{"experts_per_token": 3, "moe_layers": [0, 1, 2, 3, 4, 5, 6, 7, 8, 9, 10, 11], "init_std_router": 0.00624, "norm_place": "pre", "norm_eps": 1e-05, "init_std_qkv": 0.0245, "init_std_up": 0.0245, "lr": 0.0083, "beta1": 0.95, "lr_head": 0.00624, "warmup_steps": 50, "decay_shape": "linear"}
Below are experts of layer 8 (counted from 0) of a mixture-of-experts language model. Rows are named up (a neuron's input weights, with its number) and show model dimensions 128-191. Each number is 128 + 24 x the weight over its row's rms, rounded and kept within 0 to 255. Numbers have three digits each.
Before each expert's rows: "comes after" lists some tokens at least twice as common just before its tokens as in all text. This comes from a sample of Wikipedia text that the model never trained on. Tokens count by the router's weight.

# expert 12
comes after: " to", " a", " the", " and", " in", " was"
up0:133141161109147140106132148139150098152118136103156104133141152137127123122134131152122113120160120158077133098134136156178153079127084109081142154099117111108102078094131102123122138125127122
up1:128125124152171134160149133135116110102144082116120093126158077135136105199128142131124135140152134205121105101135145146124105116130127158137115094114097096119114164156123176150112116139114093
up2:122119120149130133126147145107114133134142114112156159116131100118138153074110118156077122125138115149110152113169127136131181149083126105106130157135109162143167133157114139173157114152110173
up3:123145137115140151096124113163146130096132142168142135131165124090131114186120139118137209146130129148103128128118093165145131126138134138101138159136105110129141124128128137160176127071112150
up4:105139151112118128108151120149105155074130173127092079123154133114107144117150127084162132082148130161113184114106164137106163136148121149149123102146133094126130101137127109106156116156148136
up5:104145117126108170179106152119100150135147136139138113125149087155128121095123124146107132135120126155106088137112117138132162143111119045128111117111176141124133162126143172129129087159120105
up6:099155153095169126105154138146124138169129095112135150121146107139115126104126154115180089171128146138118172140152128139168161124148168093157174121108123084141129144162122091111122143151154103
up7:124146159106177095147092156114156116171109137105124102122088129122153149125130165135133142121163168157144141118131129118137077141115129150119108132124094120094147125122115123146121137115127115
up8:138135136155096145145095093108119125153117121160104105156165104173103136130170092111138110144095075132143141150105115140144139171100153123123139093145151093125124141164163106131111147105141136
up9:131073173127122074119124163102130126137107119154121146145104174171123149096109146128110146110145146103120149135102121138098181112135145172153124120138092181128165113128091142149116111174173074
up10:101098115107091090172168118109158155112158116140147102142142115114104128148123135121102102110110122153143119138089142108136094170081185118136108105155142151137108124168116097150150140136123136
up11:068120129184127114150138144128122089098167129160065109108139125104126123144138090183136177096132167168100150135128137159119099114096147165173119137147137143181111129131141160104112113120105127
up12:135152118115115164132113114113115092111145096082126090187138164105102123154145153117144126118130101152126077121145134070172105088146143153133133154136115117145121173105151100122118116116121124
up13:144116073125074141092124122125100074076122051133121119127112131159124120121116127149113164128155151129139110100156124171126138101137108151116174148115149160134135098141153106113120083151145132
up14:143108118115135110116098152098134129140125100103145108123164075132166115114115117121111156123103157127090130182166156107100127136100147155136173122077149134095114110114148159102142202114129098
up15:113138093131112138136163101137155153167122165143129138082146178111129066117132150136122101128111115116160156113118114146137166113098167125128148079120142128140146146158155157117141112108144122
up16:133084106110124117165137168102136085111130151098137108133144120095120127119134150136147139071143117150158178126148109114136082131148106122108097160180135114086092126149134182141116131118131150
up17:103127117108121101120143081116116110129113123098071096133153117149145146136160131099173104111111109154100137103136118126090143173127144096106142132173147139121092181171159169124122101161108122
up18:139134134143143092111150152135181121114122123085113137148088109158106134124157100143162110121152122156088133071126102110153144136094122127075125105171115077140135093135083177142124171135144130
up19:109147122074083143103159136152148120147146173198133131149131147152115148135108123095128130143156132151111179145087114117151148128131130140131125100155148156107126141139089112090176114137165136
up20:118134123152114157143140139150103093136116119115137126119133118142105174112123101189135101132148147112117132134100115117129102148149129116141136133171137136164069158119102121113125166110113124
up21:124096129150104128180098119119188114112137152118120139129160085112122129092144113139117161127121125127153121131118139109158106105143139101113137114150107122202158143147131136158123138138129109
up22:076171125128150181117163142104117131123141121124159134153162153157146114121074143142120155117169152141112109099169125093144095131133167116080114122132083145095128163109121106082102140083122100
up23:152097124148124122188098165136161163131157121129151151130160146126151151114076105093091128096111151134102135125159110103113179132109122109133081153079085131110085157101074160100123143123130123
up24:124150128083150113135120126103140072125154083123161115098120144111105146140116132136145158174137148157102124060174141149126086137105125150130143108165161140156137116133142111126148125113110157
up25:105119126091127125110148111143116105130138106116118091144161146156156133100093102161140169138139127141101119145105142120162142173134169137101073048154131144154097112130118117111138107144116123
up26:167130167134173113101146132132099100088130117127096091185126113134095142110106087136121127115123132127123118103136148115101166124088088122161106087103094153126113160140162139153114107109123105
up27:155149139112138118149110116088141112175099132108142095085088138098128097119154124105131147166123110125120126121131089071177149105116115148120128141133139101112077119156169102149142082140127161
up28:149146168114118122104125112117085147183163134130136086173164092141172131103121127098099092109117122114104142107116131147104149116115098131099076098150104116146130129117160154088145162097112127
up29:159103105126203144129150155132127148144133147154125142128103097157131083143119083108151118139165143133109170112138150103131152112155147117113139109098124148114114133117108126121129139097098145
up30:147137112152160152101126110111156119103145126095144148152164142092149120120100083151122103179144174160160097112144153130133133118146122093101116156090142107077085150151160100114127103121107157
up31:135177106120139160149123135167144129111104117139108105097114142097103080083106144126123159124128159101162151134118137138147121134100117156135113132130123148083085127141147121136118138170115147
up32:159118140166140135088175128147207137140155091143121129103103102137168150122095134144118101142145133165142112159175155145138127152136127107138153115205153106113126121104150149145103154105128131
up33:168100128149160140097152124183101129099103126150128115103152147077100155131113153114113130152169089166103126134076131113114157133116153131154167128179109133141134143144167107115128100119097128
up34:154201149159107139098123154146119126129107159110143162096135059147123119105143103104108103112110093134108130130153102171098137061136115108154149125131109129148159158103164121132128151168141124
up35:133112122146113156139160162126082153133078134129118128138120116111166148098151115155081126183162139145115130102146153135110125109199126121166106110166080097129107095118085164141117159096130124
up36:089184150116095114117056129128120132080056137113111129126081122150122134127088135110150106106171148098125105184128134130161126090142102127141118107109147144139131119106146173113124159135091136
up37:103138144096115142134149132097127161122130124127134134122145145054127152145119121099113144144149104121092100150185103154127189135151168125196116134149144123114135094175082104161141087100133127
up38:120134126119130151153138138123169134100156114146148098116105105131141127132149102135137134146134129151140140107136115108167116121119193124137145105128113154124117068134161137110143178172145084
up39:117128067137133121099148081134094146129111157148137113103153121153155134111119146131091126165111176121083124154145151160151116176140158096117144128124152130132137067126132148130144111104122131
up40:113137115145136078147113129122139132126169192123134116113111136124105126087128106119157119079109111087164126110125092126120154101109067130144114131149177142141118130147153140139160175104126125
up41:154148121147165111125157103146102090101099097147133123142178101135162133117146164118113128134147081142124133125070094120142155175131118150077172118118106097114081128108128122096148131102132140
up42:150148121088141180105118113121145152091102128155167114138116144132120096113113135131092103129118159137149148144182096159090135089105130135161128080137121142176175127149166068105159122106155101
up43:175132112117186118127118140173149139136089148096165158141170182146173097138111135128099085125155093120144094121112138141111188150080139147136162162074137124124130139123157141148131119115131164
up44:151131131147137145109137159114150158151156070093110122138129115113143110151092094105114110167101099104141102104139180146119143141098154163154125122116145083085090129120128159131086118102153150
up45:134106102152131093112123121134104137165130146130121171147109119124150113125144177096144160112127090090100118145107137148154114165166166136110103153098102101098149144148170093131143125150129131
up46:118117091140087134149139089105144122111149123163117137079119128113128143099140137135124126172107156141155132084114172091170122149146136124107136092089181112158159136092082172136086089085145147
up47:091119106123133157135106121106128131136139160135118100123119124123113163128120181093114118137124124077167146209110090182170112128165109139109138136151131154116153108108114138130144188117141132
up48:188100138125164082157153153114149146125142155075110112144165116152145133107115135129154106118119131079090110080110125110116148105167158126124137134129180087119132117133136131101170130107108113
up49:143143123130130143153117152170124149178108130152134130062134122104143096139120105129127165122133148102128121147130154105120146068117134125094094153139130123103128145126120104096130112154130135
up50:135149204117136098120127133088126146184143125162176091124097130126145162105148143116115154107188113107123130117127126108110119116161154115160159140083136118090163114139163095112147184152122100
up51:106113143144165161101098114159138140103090102146138147151152107114117138129137133131136091069126099123092116131133165134145139074130158122133124117081125131122138138132139113119148125126117107
up52:120132060147142103123127112143134124102107121149141125109154142146122125180142147134102145133116137134095099094167099131167146179106118183116143134109150114152091143178144133153120169128098157
up53:129138171146147122124111127117134131137175113106150155122153139104150155143093118143148142131120123150104131155149087142091138116130152117128114091150109135113125110133131144076155051135138116
up54:107105126130080107104067105133134145137132104099074125132129165144127173134158120108157115120122107120142153105153113166149123124114161107134160112119140132132159129122140142085122101111149094
up55:093122143142097145133122125159118092103093146114105079133125155123141184115146116119145125141176138147151184135126123125091106126125134127109118126180116117131116138129106126149122121110111105
up56:129114080114112140125137142103159136132114151107140134121064161115119174106114116106158101166097182161110110090120112125117103130134129105140123113086094109190124095159131151132137148140171129
up57:102118133133163112112101162101182180093119135142108162104141164131159100090138115128121104062135128159120126114203127099140139089140132132100112093145144081122092089110190140151141148144112129
up58:110169151117139148134110187117125153149118137161109076102142158119137156121130107118134127138134109107133123139116125100157122101100132165106117129094147131130133111144143102111142142104106110
up59:069130186108135104129131097105151136136132141117125147123132129147177092111105154140130105119095128087157109186125095086135145102092123122134129141136120105129149121110127128136120134146136140
up60:105145140142113060137071161104167109142170141116115152117088159130136134110125103093118109153124122122175100101092112079143107121144093138157131116156112148117154109105114117149148131119122158
up61:167147152138102117106110132120127137111150123147144133092103145134113139111114142163124138099141120070077104102143113094138149127095126160143126130150117119139170094123147106125100132100152121
up62:186106109104128097102162146118151129144153114146131154111130142148133126096150137181132111091109126171104095142145165070114137149129115156149157079140094116089104166162161154138094135171084147
up63:129126111125136146092124143116117127120156142147086123078175161128139175110156156128134148127139126145180113156146129114116156120144169106066139145167104136148125150096117135108152134073131113
up64:105087145097132104116112122156149167157134116131136151153152088154095157100147130109075086128135088175116129120120123138130105148140120133126159136141150110141142160170146104070084136102140095
up65:129119082131110145154089134134072159156109111145127136118157120121104092151149134112089189116145098160172140189164146128128127158153123175141134115122100131103131111121131175152113105150106102
up66:137150111066143152096125177150139110143106120113186115130147116108128140154120142093138103127132131110128170087152161099170185144108164132138130131117131129123118137132124077157114143130107146
up67:118148093130087189072127175109161110112128173125148183116157133127146125137137118121152139118151101141142087129093159114119132087089167135150156135122159132134104159111100100129106125172123124
up68:081151115129131152142158156160099154111109104128120119119115135178136120129137150113123119142130127143146135062139059125140139148127138139136100075101150176134147091079103175091111125121134106
up69:155138132152109143101154087101120124101100116115163132174044104104124153120180165107134081121150144145119129145166155133148143101117119153102147086126125136112107121069168097116101145110163127
up70:166096170109134141095191121131083124110115136101116144162121112147097112127106138078149163128142157130111084143137075152115213077115091155137140117104126168138105142135122131084137124115090148
up71:125130107105117158110181163059112127120134106122137121122143121073121113131128141128088135138104133141133146142123141160156107131147148134127164102072177143085118134124114141136133118146152134
up72:135133120162126127158105104203128089129151163132136096099138103170112164093097117125123131130077153185168120112133132144113162128150143143135142127120143146085136133155111138126086153132144108
up73:154101117158127116134162133105138135167150117132103128108130109113171136130135148108120137126114124144108121140131126121119141109138131110137148144152087086124082114135178139173104146143086126
up74:114142096073117138104166104136144134070135152104124119152138168168146115118166103106118139129140115152117149122120160132116140139111120151122098129098192161107131144132116166125104125155162082
up75:091147069181123129089132125107091143093112130108135166154131137140103128088105097104086095142140147115130128128135182152130116138173102144097167123090177154120121174163108138107157151114153118
up76:152077126087106131122111093147116127117152111129113102098147093189168119146125179123152113096156092104103130083149128121132150142142146116130101127131084138136115105094136108148119155109150149
up77:100142113135145130157142138116119101143149061096110088076102100089111118131117128150150097134112136138147142113124107110134125150161172121141135142135124115149133131169107112122086149177106134
up78:122130076133123087132160103138124065153086106089149160072156126130135112095106137155142141137169102147165109122152165110110150109149121113133130130161133089121118143116141135135121103081112119
up79:158103117150110139120133143135143131182103125155115116163113129139104106081095127132184091182122155099161109151162109150090118137138137114145133118114116138139146140131162091113137153097130157
up80:139118126131165117137145114155123129121094154122110113125091137082128108165077137123144125182177143149145151108162147111066131140127136117136112148133124083135130121123131120105153099079119135
up81:107137114117138109121129136121147088166125089133173142154141092128170103169094126112115143143130142116142101123169106126109123114123115160156131106117106101080168118066139108141095107154135117
up82:150109132149135098179101127129163099154138112156133085122093136137162130116142093103133139113111131108151177112114166144155099166048144126135103157123120091093133127151121117150155118093091171
up83:138170144182114140166151142109108142124128107132155162099138112070105098141134150057109125154113137145120166132152147140113116115142191127171128158157127088136138122126137144100098140136101112
up84:151131127154140146136109145110121130202143154096134136140150148115125136116123128138139118099119115143106067135150133148153106121184128165134155140115113098132130141155103128125149097121095121
up85:088166119128100150126150110154143136102113127123165142127139139131121112153125109143103147084150153104125115125125134126137069130154108086164132139125144126122118093164159114117105125128129088
up86:166165150144150122141134103152103099158149150123087141171148100123162122122116136114149120117104122162137133108105147109128166181092161149155154149137164169110119128136110112147147125107135132
up87:093133144086150112133125107137072133118115157133110145130106136131157114144150189079103094111094093167125146157129093163134124150129148111127116135116129093152119091130150090099119130143129150
up88:130133117124113080176140157163148138098136126103146157129120137145108123126114100134131125101132116164103165122065093153127115137121110138150132121142135098100151144142156112111102114161130157
up89:119101116121148153101101108190114174114094133100152183090154134141109135149130160146165115142125129144148138100147125097132154142169098148134087140131140161115105153115135122125094114163116150
up90:115172077110121162140143123085130094140088146158114125135147142159169111138110135136102134104126127154155139121124131163160112117144139120107144107093144075129121181169143134149140119108106104
up91:138124120106140143077137090181109129121118136112152106164067120152179083174105146115127118151105137110114150120148139126136102112088175135152110116109139119166167094118139135096100124100094102
up92:140118111126122169150055132147127173135106118138114149126131176123139142109110153121145144132104171143118119152114170110092109101132119130181138098103154130166144120094117129143102162134150146
up93:101131143146130131134102118148124097117088128142079110128154144098131143116116112131140175136147145157085116126132092156111141132115114127138154150122107129119133124148118157116111135178190113
up94:139149127130061135140135131137102149120168154154148127102118133103141126123096158117140141125110124133126115099159151118149141102158112139146133155170111116121082097160143112144094131145134084
up95:126080125137156140107144162101097162153145146126085130124141104112120141131124117095116140119160102143111157141142123105124166094125126104118127122115151123140130128114150131133106139143078138
up96:152154137154108119150095110135177159133120114137139069155157154126130125125139142106088144129111149116096107144130158128100117165146123110114103126180101101079111099125160140167132145163144161
up97:115126160119105124141134089093122157121170143138105157185119119134116138136139149111120141106163165144108148109088158123107063130150127135159107092104142104109103152172094105134141135103179128
up98:129117116153133088126119153122137106106141127131147163119109120155152133119104086114157156114133120134132122152140162167140164162140103134161143147108133113159110099143108108164104129111165128
up99:108131114096106117099158114139079106156145100133119135113152145111118118128120125112128125129126089169138110137107108140107106172186145149108104128112147124168158098184104118097085128170154087
up100:136127120093145117100133117157122128158155145159116078121144121137066141106151169143101122142157112105143128127122088110137132120159117120123101177090117127129087114184115121135134093145119117
up101:127167119135115106122148124174176141140117108143151156136108133114129148125111121145155111153057137114148121127144131143140099124108113166127140094167165131175138100072167096096174131178123132
up102:134155096112118146094122127100128138113110139151158090078150106117132137121128154124137129076157132103153155115117144135144114124111149159121147099116112137139071146140182110157126106168091133
up103:131123098101121126151119089172078171172121085094095123123117110115135128113126128137117148141158119133139148112101149128078114144129111104107127113159162108180108134150126132151125115100173098
up104:120142137120129090136160090154121134130092153109136062165126148140128111146150127158113147158134104120140113106066133167135145123179130124092158196160095149121103122103140150114114121098154142
up105:135135146104140160144168099151111103080088158161098125163097157131116148106142156140174133112160175134134136162102142112107155128141136126144132107122164128134101140153131097142119119088099116
up106:119161166075187138114115090104095096140100123134122152112115169113119098100158109134119152128198126115117130154129154093167152152127115109130105094158077094098118105106141105116126164136139136
up107:168116062102129091123139152142137094138144138122115112114120168128161152146171116142095102137103113118091111127127166156157115154114079115079076154132151101135145123131106109148168084139133107
up108:135104165168111164142159121126132130120147133111136159100170120122125106086181096114085180143141154140129146127159122105092128172064166134157136127127087153170106149116152102105131134095113159
up109:147137111136153124094122063175148187151130152117160155127110151144127138150111088129134149101132145176162143134143107124109148147142153153148125121057083152174122110094100123138114139130102122
up110:126111172167131133105114079151190138098135145097133090107157098112110173128105137131149124115105124095128142168106174099114127133099108114109126165105132122150124113131143125123119124104111174
up111:130109084130144099110121129144148147093120117079088156145132106108103171115128118125133162086108158149101156137136149147157135096129116155161129144083122099180141137125118135114115141116116147
up112:115133162097097124143125134128142115128122142105124197126092170123115129111117154105101098154107130133070169138135107116101134129097105174177153119153165118137112094169068081147164145137171155
up113:106103171160120124169151124141124112098112150101122120162142146132177122120122134109162121133107090119103197129112185117141130119097148204136131131100151127138104150122160105126080148094100097
up114:133146148107145172185102075174126121120087160094137128126123096133136157100093130161139116152138133128086118161128131170110097152128121111130132162130139156181167126138116118155124159101142089
up115:144179096145130134152153099117138097118150124109084135143115113158137112126116151103096115111096140134097063137119118153132118141110172137095104114125142137101100113119113088127111154114161154
up116:126160093131195124106147121144096136183155119132103101109135118128118137059144139163101112164163125117118145126085149111094095129109151117143102105142125157088137111145125125153119126148158110
up117:157134104122134135140129133105182183140107123105119120104122118156114143132099127108141118173124154134115081108110120111132133094148128191113146143100080126164131142163100120170131133108119127
up118:113162132145114126130100143133111129130123101108136141155146082112185107162135125131134117170114119144091090102079113120101146161108133131163127149115103125100166143179131085089069101118135124
up119:131113104106149127074122090166128114119142114114172118154106169125092162181150165124105137124147127118120136122157183111152129099126096172143163166086109118098149166107143127099134164087104154
up120:105172098143136152092093093118150139108125159106111159074107156139102096110134109167102099129119120129129121105161124110151163107123102124123163109132098138149095145138110154154126120119141111
up121:101142134089168140175105135154134119128151121112154148161101144121166155111180158131132142153137116145157104121134157143129136100164136150094111129104115148102092095130088132121118121114125125
up122:102140126129132146163120101165115127098150142117104099121138158133110103109118114188122135094143112110142093087117123088121103146094155119136163120139110124145147161126104159166104146116123149
up123:092117112137137127109164106164125154147132133117098157095120183115143152120103112196159154120144144115062133097084139115105133166161112184120163112097072142165106124152114145075142116101138131
up124:114110071147108136141148135119113156130086132105094097070150107156143113134143101144099111157132189130093141116128141151122130157104138112132106128090102106155148143150134140154111087114139096
up125:121154122123166095099098091145127141150146116167159138112086122085108147112106102115147132175143112167098162107165132126120158147126100144157111087109104087096144137125128131127099191127162101
up126:168107112159140126115157102095185127133115118103164097153131105096101085111142124174115123128121158159137157155146148154141150142136131166153150085146160088144106130091127127083082159153137133
up127:076132134151135074158152158152110140152149178147147156144158138180160126112110142090146117162107157142150157101163130133086141130187087118130115157116131129087136096104099089103115165101109130
up128:086130108133121123124164150115143147120139113122151108123129147134134123108103129146113132171132130143075142128129119122123124146118180142125153168112150136111139092137184093121156123093171119
up129:145173161127113089095133069171104108143150126130131113141161099122166120161164112067131103137113108110111119112183131109124119134091140116181171130163134102130128103126169150129143108153081121
up130:095125173122138140118135100139161139161122118138163122102116135124132104148155115114154110137155113130128114104100105144124147155154145126074145120135148107053115104113124098103152106136182133
up131:092132103097090115146127058135119135140145109105075127112148118113112151124115172128079123158126124158102098129139122125178143168138152120122133100154116142094161166127127122155118128118147150
up132:092112155091149119105159147120098119146098127111155135136117125087168138145165119131124145095126134152121094165135111121151089090132138121166184155134126140115105102063124107141146164148103115
up133:122111102104112164136134091159167103137120122130144134097096117142109096096107144149133066177173187117068151100128172141124131112108114165096112125128118085142129138108107085156160068179087116
up134:120125172105140159103167132152118155137141108138144137166171079079112116159135098129107160117122131158137103123140112126104129152109143142161105161132144088131107117107127104129181129117076157
up135:122124097130122156127115100143116153131101115157124129105119144082139115132115114136097084119118130137109171123124168114132153138101120131146120101095103153105129161141167108130111148086088187
up136:157067130116112148096147140143097114121141100129123081110099099184088163122092123124143116122143081121169152093118131155130116156110110129161103109138121128118098132136160109164150130131111155
up137:102118104133138125121085123126181130116128076099110168118136105174104111104125119096089158119162131135152121121159108145187136149132152147093110168126135146146122178122150132106132148157141077
up138:126181106094105106112154122118135123172151086108128106187133130089128090063125094115154143128137138116147112108164139122156146104112104094132115093124144115131141148101136121104187154131158122
up139:122169143127120139111094112109097105144130114146148155115168156132118130160138111174157113134149134069113077147096154181126115117104148125155094071115114150150148171132121118124104091137139149
up140:163133114127154090137089110120111133116150126170093091146147119113112142113104101149130136138169110083099151126129094146151180150152119171118162157130125162128153127104139103148142147142153158
up141:077130124161161121113147135113133124167123099122169110143145118117136138133114110104152134162153191132136112137149116123141133116155139161090163141089158138054167166150101080133143148135159092
up142:123124133108123144123140161164109117085145099148112119152105145124125165108156097093124096128153145182142134137157159151118135151127103100123131127110162112082114166116126144135117175110119161
up143:113089135157164124114151093145112149167136173133097138161112188121111127165125093127102095099157131110134098170147156132130154120118126100149131167130113094164173146124149077178120135163084156
up144:138143063094128143114102078104120105106139123137137105103103130119119134083111102132139120139085097170163097144126141144125163111133156149093131090110122118094106146157144130083157116139100130
up145:125126124116152096154123140090107154177129147134130112112152116135172120151093166139121132129116111134133132151143146083177121107108117164146153152144152139185116134121114091120127115120109128
up146:133124114132101147100152165117122098104100111118121163145127119148188126130135073122149106167146084105136133102138170121127111167149102113134151127155147095111127134137130155104194132141120097
up147:185134156164135104114137121164125120111119120115158152118181125170105121099104124093096113157124099126186127122108174141179168158101161171133101126115137117101137140132149154132117105152143132
up148:109097161146111127098082142096114129132144133116148134127069083143137157110115111114118124160113121126123111166155151077143147146138144144127157105094135123104171134134119135100135111097149109
up149:119164128156139159130183130106174141097134106117127131146139099153129103125131114138164097173160093175111093133107098084136142103148092075103122098132136107155162119139111127074149119116163127
up150:076133128094126079130136110126131117153095108112148133179126116107155114107143091111107103151132050146101119122138169181127133129131118141134141139116085122107140156093147119135084149141145096
up151:104129151133156127106148073112081114092078150121159112149113136157067141153142142134120167124135150099088137133127120142131111085156142129146130104112112140106129113128133094117158089131143128
up152:176121095111136123111119142146081121143097154109127114185134143119093162142119128121124120159117185148105146138114120164124144158164155067145154130154113108119114106141127128143136136094142122
up153:137146147110105094122133128143150151148179103142176128110119132135149065084143103164104143099140089127154112136152141165133095128078110159127135151076125107102144181108143131153109125146174148
up154:133118116128112150118141128119171131124122140149120115073123124096149122112124163101155106129123125140096125147084143095126119141131129120081086120149110156120126099122142138136091165171122113
up155:103089150117072134079090146145125115110080122139139128113155132112120131104122153142133107095147125128156104121155111142135143137127151140141178139115128171121096163129103131139141115148148113
up156:132113126121118112135092126088087088124125160127083109118086160086153151127137138143084156101118161145123136128106135129110119148131133141146114104138153140129135159130090111119159109058167126
up157:104158133108117122132149113172067108092142103158084130130120126105140111131139098123185083150154140126105148155140120102170151116123140142165175094147090123135164132102126118126129149118131160
up158:158152082145135112089132073151107110108111111146158104101151112083142099129135071122119136124163109127093105116143133090158169128122155168152171157149118119154132118116129110142153147179113122
up159:087115143092134162136114129170128187127135110086123139083104122161129147105115108118120136172159117155128136178186087161085151111118151131112139071082151103130101154139108149160144096138134148
up160:119116132102120151125138120141157134074081088117081123157164103054119192142130097100122160124137166095143117141139144117121114109142097125138141112116109149171107154103090119129088139157122123
up161:161161119145143144109071100125121091122191088167143109117139084095136185114111154104085141118138128114133144121119158134145159110105113101176127163154152165083144160136116122132127105115123136
up162:107134097169127116146161103119146065094158145140088096076097134116150134105125160131128125103145112093138136064119082142153156110109109128146119146156181127123110141136129127100143110125169114
up163:187110103108152127166120154159145143126125140142109148152106135146117119071126131101124139144153145153072093130152132051089186145154121135154175125156150126144133167109138139130145121129124078
up164:148098147161152111118170174092149113149081158129108166160101146116100130143119137136112055127126144142148109090171105144140124112144115132139119145131083116102147119143106132096157086126138151
up165:117135166116100137140147113130110117129128175101153125122136128166144134139136147132117144110118104148130102125194080151109151126137146116120141095190115122132161179138122105154119136094138152
up166:154082134087172122131099138168068160132180164149127073153101118116135151135152089091115118114146115147132084106112165157114130103119148123140135159111144136153117132169080132129108104119089139
up167:145119105112144115159110119137132099091155090101157137159115140121151136107121110110159134157096151126134195130123109111100136170145111140099114115130126161097101118148088173122113104126098116
up168:128153120151101111161118159132094139103094157118107130122120105106135104110104094172104184148095147147105147116116144102118130149122117142108135135129178136109152098146111101123151086091101108
up169:184172131129113107189129126130131119173136106141138103126141131118117128062127156141135136169127150125135099103093052081122133135127119153157148125110114125131103178131078123120121110131122107
up170:126091122149122165111141113102116137130127143137126153131163127127137122125122113148106116107098148115101087099149128110149136106133149111118121127125129117123203148143151065152129108104126059
up171:133105141084108134174100160130116160151150105151113181154141137161103125166145081110128141126129104077135102113128098136122084126106130143147137137130090145091121092070147165081115120127135121
up172:169170112115141135110088125128141130124133118150096133115154105118132094110104139092107108160122176139080130088170136134128147127150145137166098082130137136173145137103133196132081146147086106
up173:145101126099111137139120110163090127153109142114111107108147156140123091117100097114128098139149119156131119168150099124140133113122103141069194103134075119131187158124130126120078145133112142
up174:069133109149130140131140095177164089156064082102119129116163154088116107154119130148135092100139150143148117108150139126150106114096154092144125094105084121119122142126122125137121148124105144
up175:124141137142131143083142179162162128118113148164112153109138102132153149131098159135120121117085169174129127136136107108118152063152150139127079167135136077159113104111118137138135132127137113
up176:108111110128132129134078133128167109110098128152155086076125168099135127128179158104158130127145119171084136122149120104122155174088118106109126149120119055115117130128109170114114172111102131
up177:128119155119090132107089106117108174104111084117149139100147161120184130125131159094118160153148122107107144124143092114105148138114145115138108136152076131099111138133139113085121094114079115
up178:144124121129095165094097138147109130148096121091104080127105113105113131131137134156112135099141130137135110151163133153124080131085157139145115148127153123098107107101150153112115130103162121
up179:133100141150144125129176113134143121117170121167150126168198124110183128147123151117115140117114134122107167143131167158144154113125124157139125161157153141089111105113148115087106124132121129
up180:126093153141137123101132117153131079123125128105137163116158094089154123112160108144079124155069124135129148131079122135148137103123141122108114121115137164081144151134116159105131168152141130
up181:119119080081096163129155112145162141156097108132107168135135152132077148124158120122151126169136123105160092123133137131123152167126163122145165159173099097108149141091152115078123155141088126
up182:106116135132104136141120149135148125154116143141119169079156205097144122143141121137134168123114119146174162121180141073138114106138140150108152142132118069128143154121122098157108139116147101
up183:108102140138096111127153123138115147153115153149154098113128142140147089080149093119128147192148129171106117101148162138131146107144143127080107128122134115106138127115114170125145129141093146
up184:180115135118157142115121106136125097135134171110140110080127138133113130150137128150106106104127154101139135159116138199126117122151120123097147161140125136137091111115153133064115126101143127
up185:171081124101140117152096119115125195115151153131119088094107154118150147119174120108151092092152105130142127106145200155120150099118125146124150174127137116069124160130160133098129125148093099
up186:130146126159151091141137117117132097123106104148138106133089169080117132160123143093120120142134135189106137121136155158151121127126081147118156104168152105135104167157139066149088121131128136
up187:124095149150123092100098132172134137096147156120143177149135169146088132136104136098104132113119145145104175155121163126090133157129108114146128094142150127124121139136133128111113130140115099
up188:123099172121153174080162100135134110126132145111122113146143101102131168101141127118137130166151114155115101115121150121161190132137113107147125135079095159154112136179127126075138121143128130
up189:204138161108148130105148145145123128149122155168135120081141124111166142081068126155110141151116101162121129152131128135149146150147158124104156053102115160100121182121130138101166099125110129
up190:083136126137114095159109135104134102126154156136097084158100119128109110093122112141104136117178104144120110149115123142160141103124147117124126129159165101117105139160163108159164097125107113
up191:143123091135077155147118074112136117092163088100116125139113161118117112143166112095109112156094177167109119116123120141153083143135092121142128172143115107135127161135110114150147144115101122